Below are experts of layer 5 (counted from 0) of a mixture-of-experts language model. Rows are named router (the router's row for the expert), gate (a neuron's input weights, with its number), up (a neuron's input weights, with its number) and show model dimensions 0-63. Each number is 50 + 15 x the weight over its row's rms, rounded and kept within 0 to 99.
After each expert's rows: "mostly gets" lists some tokens that are sent to it at least half of the time. This comes from a sample of Wikipedia text that the model never trained on.

# expert 73
router:73 30 75 68 70 32 48 25 26 66 32 52 33 59 64 56 52 31 63 68 39 40 72 38 48 38 64 61 64 40 42 40 65 40 39 71 33 32 34 43 34 65 64 64 33 43 62 34 55 66 62 35 72 66 28 60 38 32 39 69 52 63 31 56
gate0:68 21 47 42 52 38 44 43 31 26 54 32 37 43 50 51 68 64 41 70 68 47 55 53 50 52 44 50 63 32 35 39 70 42 69 70 65 54 36 61 40 46 10 49 54 67 47 60 60 59 51 33 62 59 73 61 53 64 80 59 56 55 49 64
up0:29 95 43 83 50 59 70 70 44 44 80 48 50 38 65 51 44 64 59 30 44 52 25 62 63 52 63 72 39 37 46 51 55 51 43 32 60 38 25 58 54 69 64 35 54 51 41 85 56 47 47 35 45 57 28 39 52 26 47 66 36 43 41 46
mostly gets: " They", "ă", "ão", " they", " He", " she"

# expert 58
router:72 33 70 65 63 32 38 20 43 66 30 72 38 53 61 61 62 35 62 69 35 37 65 45 43 33 60 71 63 42 40 39 63 25 42 71 32 30 39 47 36 67 64 44 30 37 65 35 62 70 60 33 66 65 24 60 41 32 33 73 52 66 38 57
gate4:43 40 52 61 61 47 42 59 37 29 28 54 45 72 28 66 57 51 56 54 57 52 61 33 49 54 52 53 78 19 39 49 68 57 41 58 37 34 47 39 41 73 71 42 59 62 33 19 62 43 53 26 32 70 60 46 28 48 63 67 60 35 49 84
up4:42 63 41 63 52 14 58 65 78 39 62 40 79 09 64 09 47 40 57 53 64 27 43 56 59 37 42 78 56 50 52 30 32 45 33 26 42 61 25 51 76 45 39 65 46 48 60 89 24 64 64 70 58 44 47 39 61 56 59 52 49 54 50 48
mostly gets: "Scientific", " Rob", " Steve", " Mc", " Matt", " Jo"

# expert 90
router:76 30 63 65 66 25 43 41 34 62 26 50 34 56 65 52 52 33 68 66 30 36 76 36 50 39 65 67 72 29 34 41 66 37 40 65 32 37 37 42 36 70 61 37 40 38 67 41 53 64 62 38 63 71 46 56 35 35 37 75 48 72 38 58
gate0:52 37 40 65 63 26 30 33 36 59 34 66 42 45 38 48 67 51 44 97 31 42 47 31 48 48 80 58 60 36 34 54 65 61 48 55 32 51 24 29 52 41 72 52 44 31 73 40 61 51 43 58 27 42 46 40 27 64 34 77 18 40 74 32
up0:38 60 59 66 56 28 40 38 43 48 19 55 64 55 34 25 60 46 69 44 47 57 35 38 56 44 75 52 84 61 06 12 53 55 23 40 76 85 45 59 71 38 25 32 51 59 45 51 68 58 48 42 19 72 41 56 39 41 50 53 22 61 73 69
mostly gets: " few", " cultural", "arian", " Release", " religious"

# expert 43
router:66 35 61 69 66 34 51 37 32 62 34 57 32 55 67 65 63 32 66 73 39 36 65 35 52 36 63 64 70 41 40 41 65 39 46 67 29 32 32 42 42 65 72 30 38 42 65 39 54 60 65 36 67 67 51 63 39 36 37 73 49 73 39 53
gate1:27 47 52 48 46 47 33 41 42 68 25 73 38 25 64 46 32 61 32 74 22 14 41 60 51 65 16 63 34 53 37 43 64 37 66 74 60 35 61 42 64 41 56 61 51 21 79 36 40 55 48 44 73 50 50 60 48 48 45 61 47 52 54 62
up1:72 71 46 53 65 52 45 69 83 43 74 34 43 65 27 58 75 11 88 34 65 46 66 48 33 51 63 61 41 60 59 46 45 59 60 56 38 39 62 59 28 79 37 43 32 67 44 57 37 66 31 64 40 51 24 74 67 37 51 60 54 36 34 46
mostly gets: " ==", " given", " involved", " him", " ago", " against"

# expert 113
router:75 33 52 70 69 36 39 27 39 64 36 87 38 57 65 61 59 29 66 64 41 35 81 39 50 35 62 66 63 35 42 47 67 37 40 65 36 27 34 42 33 60 67 62 30 41 62 43 52 69 68 42 64 66 40 60 42 32 42 68 44 69 35 49
gate0:43 59 68 70 59 26 52 26 67 41 53 26 13 64 41 50 40 45 63 53 57 50 51 39 54 38 67 62 47 41 63 47 61 50 60 47 37 58 32 37 61 21 56 51 52 29 57 34 35 33 40 48 34 47 37 54 56 63 28 71 52 65 61 47
up0:41 59 56 76 68 42 88 28 40 34 60 20 54 65 51 48 46 63 39 33 52 55 61 65 52 45 47 50 68 60 54 40 66 35 47 36 42 61 45 50 70 42 54 66 50 61 47 61 21 68 78 32 56 25 28 38 74 69 43 43 21 72 70 45
mostly gets: " Candidate", " Best", " Occupation", " said", " Title", " Won"

# expert 4
router:74 36 53 65 69 28 53 36 32 60 32 72 34 56 64 57 63 30 65 72 37 37 75 38 46 29 59 64 67 42 41 41 68 40 46 60 33 30 37 45 32 63 57 48 34 41 62 45 52 71 66 40 65 69 34 69 34 33 34 77 47 69 35 60
gate3:18 39 27 62 44 37 67 48 46 72 41 27 45 67 42 37 58 52 44 59 32 26 67 51 35 30 47 51 58 53 28 64 57 29 28 36 41 64 50 53 54 53 34 60 62 60 68 43 62 66 40 64 44 73 64 76 38 54 20 36 46 76 64 66
up3:28 32 82 63 40 43 52 53 43 41 61 58 82 65 50 59 42 75 62 47 44 65 57 43 54 60 63 73 49 65 61 67 59 66 69 37 77 85 25 48 64 42 47 65 78 48 28 63 51 80 24 56 39 38 38 45 44 34 37 45 56 48 40 81
mostly gets: "pp", "year", "bb", "PL", "ñ"

# expert 36
router:75 34 74 70 64 39 50 26 41 71 32 81 31 57 61 61 54 35 67 66 43 30 75 39 51 40 68 67 64 43 43 41 65 35 44 62 28 36 37 43 35 64 62 55 31 45 58 40 63 63 68 33 63 69 16 59 37 38 38 69 50 66 35 49
gate2:42 38 48 46 70 46 45 46 44 57 27 31 53 60 46 35 30 72 26 57 15 50 46 38 64 34 37 47 76 40 34 70 57 39 71 83 59 61 51 37 33 41 41 46 34 28 66 52 53 38 63 43 36 48 59 61 35 34 45 62 32 69 51 44
up2:50 29 42 50 35 67 54 46 39 63 46 37 46 61 41 43 38 46 16 26 45 34 82 29 43 51 51 38 62 59 38 30 82 36 63 79 53 62 41 37 63 51 59 57 61 68 56 55 81 64 24 35 58 70 58 70 39 32 78 29 44 79 23 63
mostly gets: " However", " Since", " Dur", " original", " Later", " idea"

# expert 44
router:68 31 49 68 68 28 52 26 51 61 34 65 28 57 66 60 56 35 71 63 33 35 59 42 48 38 62 69 61 32 40 41 68 36 48 66 27 32 31 40 41 60 62 42 36 40 61 38 53 68 68 34 64 68 43 63 37 32 46 74 51 73 31 65
gate5:64 55 29 74 84 33 37 22 44 53 42 68 58 44 48 55 62 35 48 48 58 55 50 53 58 37 66 41 57 34 43 49 58 54 48 62 43 46 38 00 39 58 44 29 14 58 73 39 79 53 50 35 30 63 41 58 61 38 32 53 40 62 73 44
up5:40 61 37 63 67 58 62 57 48 59 31 62 28 42 36 44 30 66 50 52 68 46 72 40 40 51 46 43 59 53 32 58 44 45 49 38 56 51 27 74 85 32 35 62 61 56 46 66 65 54 50 75 61 47 67 51 66 28 57 46 41 42 45 58
mostly gets: " Website", " Coordinates", " Born", " Animali", " Died", " Phyl"

# expert 39
router:59 37 51 48 50 41 43 54 52 50 57 78 40 58 49 65 43 46 54 49 49 45 14 33 67 52 61 55 57 26 40 18 49 89 53 59 56 63 38 50 57 65 68 54 62 31 62 37 72 53 50 12 65 54 58 49 44 54 52 47 61 55 58 41
gate0:33 26 69 58 64 47 43 30 50 53 46 21 42 93 31 65 79 53 74 51 37 39 71 16 32 60 41 32 54 57 34 36 48 69 47 69 34 29 54 46 56 58 47 31 75 73 44 65 35 64 41 67 50 55 66 54 32 71 42 48 25 54 14 77
up0:29 32 77 59 63 46 47 25 59 53 41 24 45 72 27 70 81 57 67 45 44 45 72 08 20 59 39 29 45 50 38 37 47 53 42 46 33 38 63 41 58 60 34 28 75 69 45 57 37 61 52 63 46 50 59 45 33 77 55 45 27 50 24 78
mostly gets: " was", " is", " which", " has", " are", " would"

# expert 2
router:71 35 75 66 72 32 57 38 27 61 32 54 36 58 60 59 59 33 68 67 26 32 67 44 40 44 60 61 64 41 35 47 68 38 42 66 33 34 34 46 39 68 67 69 34 34 68 38 59 63 62 41 66 72 13 61 41 33 43 78 47 67 39 55
gate1:42 52 63 44 60 40 44 46 51 31 41 50 29 61 50 68 38 61 66 57 44 58 50 50 16 15 61 36 85 39 55 56 52 61 44 37 31 66 68 45 27 49 72 51 42 32 87 30 62 63 62 32 58 50 52 58 28 61 55 51 46 78 70 61
up1:63 48 63 32 52 62 49 44 69 45 57 58 26 65 41 49 43 58 46 42 47 38 70 38 31 18 38 41 74 26 55 53 51 54 33 37 38 41 66 64 44 66 65 50 22 40 53 37 56 53 60 52 55 38 53 77 31 59 55 54 43 46 51 49
mostly gets: " what", " any", " this", " their", " until", " every"

# expert 104
router:62 28 61 67 71 32 64 26 30 56 30 47 31 62 71 62 64 28 69 66 37 41 70 39 51 36 61 65 73 47 35 47 62 42 46 65 36 30 39 48 38 59 60 36 38 37 67 41 56 69 67 35 63 73 39 63 38 35 36 73 54 61 39 70
gate0:49 44 40 43 72 62 54 37 41 39 78 87 87 51 73 23 65 46 54 49 51 32 52 30 56 60 64 56 71 35 57 62 31 44 41 34 77 49 35 52 55 65 42 40 71 55 53 42 47 53 65 24 33 42 36 75 57 51 58 73 45 08 52 45
up0:28 51 35 56 48 38 68 55 51 60 77 84 50 40 73 45 56 72 57 41 50 30 43 28 71 46 46 41 50 32 68 50 16 40 49 31 55 53 40 21 40 69 53 36 60 81 64 42 59 47 48 12 45 29 46 62 55 52 54 62 33 17 47 50
mostly gets: ".\"", "\".", " areas", " throughout"

# expert 26
router:69 39 82 69 66 29 60 22 43 62 28 66 34 57 62 52 55 28 64 65 36 31 68 39 56 38 63 65 69 44 44 39 64 38 41 63 30 35 30 40 36 61 64 55 37 33 61 43 64 68 62 31 63 66 42 57 34 36 33 74 43 68 34 70
gate3:67 61 61 56 59 41 66 49 46 42 78 38 55 39 51 62 43 22 89 89 67 45 31 46 52 53 64 47 55 55 45 25 34 48 59 61 36 69 45 32 42 65 78 56 53 49 56 35 72 38 49 38 46 56 47 30 35 33 46 50 56 68 27 25
up3:58 65 48 70 53 65 50 45 30 65 41 34 56 41 63 40 33 54 61 40 43 29 58 51 60 51 41 66 43 39 29 61 30 57 30 43 49 55 52 49 53 25 76 42 99 43 66 66 78 39 37 43 35 47 57 62 38 50 84 44 68 42 51 44
mostly gets: " Racing", " slave", " especially", " Israeli", " murder", " operations"

# expert 28
router:67 38 66 64 67 31 60 28 30 71 33 75 36 60 60 64 59 34 66 66 37 35 71 44 48 34 61 72 63 46 42 44 66 32 43 66 30 32 29 43 40 61 65 55 32 43 65 44 61 64 67 44 59 70 25 61 36 40 36 76 48 72 33 63
gate0:63 63 41 49 49 38 39 67 23 59 53 35 61 46 57 66 35 49 44 43 57 55 63 68 49 37 23 65 40 21 55 57 53 30 77 70 68 43 35 53 22 75 67 55 42 49 63 35 83 51 48 26 48 45 46 50 53 29 35 69 40 82 36 55
up0:63 35 65 48 11 53 59 44 51 63 62 37 47 28 52 48 46 56 50 45 27 34 33 52 35 69 38 43 73 40 61 57 64 40 37 75 64 47 45 63 41 26 23 37 40 56 37 74 57 38 32 58 54 43 62 32 67 38 40 61 47 50 17 45
mostly gets: " Votes", " previous", " entire"

# expert 60
router:41 47 43 38 63 41 36 29 48 99 27 28 55 47 51 50 55 58 34 53 35 43 45 38 99 43 70 41 49 13 52 42 38 45 40 58 37 38 49 43 68 43 45 38 45 43 69 18 86 60 63 33 57 44 42 50 55 32 52 47 46 82 62 17
gate2:35 28 30 40 57 49 52 43 24 40 41 79 80 30 45 63 45 71 56 40 41 69 39 64 82 56 38 59 50 53 40 46 51 53 63 68 70 51 31 48 53 34 54 58 52 15 49 34 44 55 21 60 23 34 66 74 54 44 58 33 44 33 45 50
up2:69 53 60 63 54 57 42 54 79 77 60 20 26 73 44 40 49 44 52 75 60 39 68 49 26 32 73 48 43 53 52 54 47 42 29 37 42 46 70 54 37 69 47 34 32 93 54 68 55 53 66 36 74 79 40 38 62 48 42 61 57 73 33 26
mostly gets: "_{", " (", "_", " &", "(", "—"

# expert 74
router:76 31 63 68 68 33 55 21 32 76 31 55 30 62 65 58 57 28 63 64 35 36 75 40 54 36 59 68 64 37 41 42 65 19 48 65 33 39 34 38 40 60 69 59 40 42 62 42 58 64 64 32 65 64 18 56 38 31 38 68 53 72 38 57
gate0:65 41 37 54 72 60 53 61 53 42 48 99 42 62 46 40 58 50 88 29 41 29 46 37 31 70 80 43 57 62 58 41 48 54 25 53 70 34 57 37 36 43 45 45 13 66 34 71 31 69 67 52 61 72 51 53 37 52 42 39 58 34 51 54
up0:58 66 20 53 55 78 44 68 57 20 63 73 22 54 58 53 45 30 55 32 31 30 38 65 59 65 69 32 55 63 73 41 28 47 69 78 66 41 35 62 68 43 57 46 31 59 67 60 40 52 64 51 68 53 34 52 71 50 49 40 56 15 69 62
mostly gets: " The", " In", " There"

# expert 63
router:72 32 70 72 68 27 38 20 19 68 35 65 30 59 59 62 60 33 64 66 34 38 63 42 42 42 62 70 66 38 44 48 66 44 41 65 32 35 30 36 38 59 64 54 33 38 69 40 59 64 66 38 59 67 40 62 46 32 36 70 48 64 36 44
gate0:50 25 17 39 47 80 34 75 28 48 63 72 36 80 64 47 77 23 59 37 24 43 75 21 56 70 63 49 35 44 55 35 56 64 47 20 64 23 63 21 59 44 57 63 57 70 42 51 28 61 66 36 72 43 59 61 53 31 60 66 61 40 58 57
up0:32 42 64 55 44 66 88 49 40 38 61 26 53 53 43 53 36 59 50 43 65 55 69 43 48 42 26 55 67 40 57 44 56 47 69 49 32 36 40 64 67 47 63 69 44 50 56 74 62 64 54 51 40 32 27 43 60 83 58 64 33 57 56 17
mostly gets: " ±%", " Racing", " Republican", " Clay", " Best", " Language"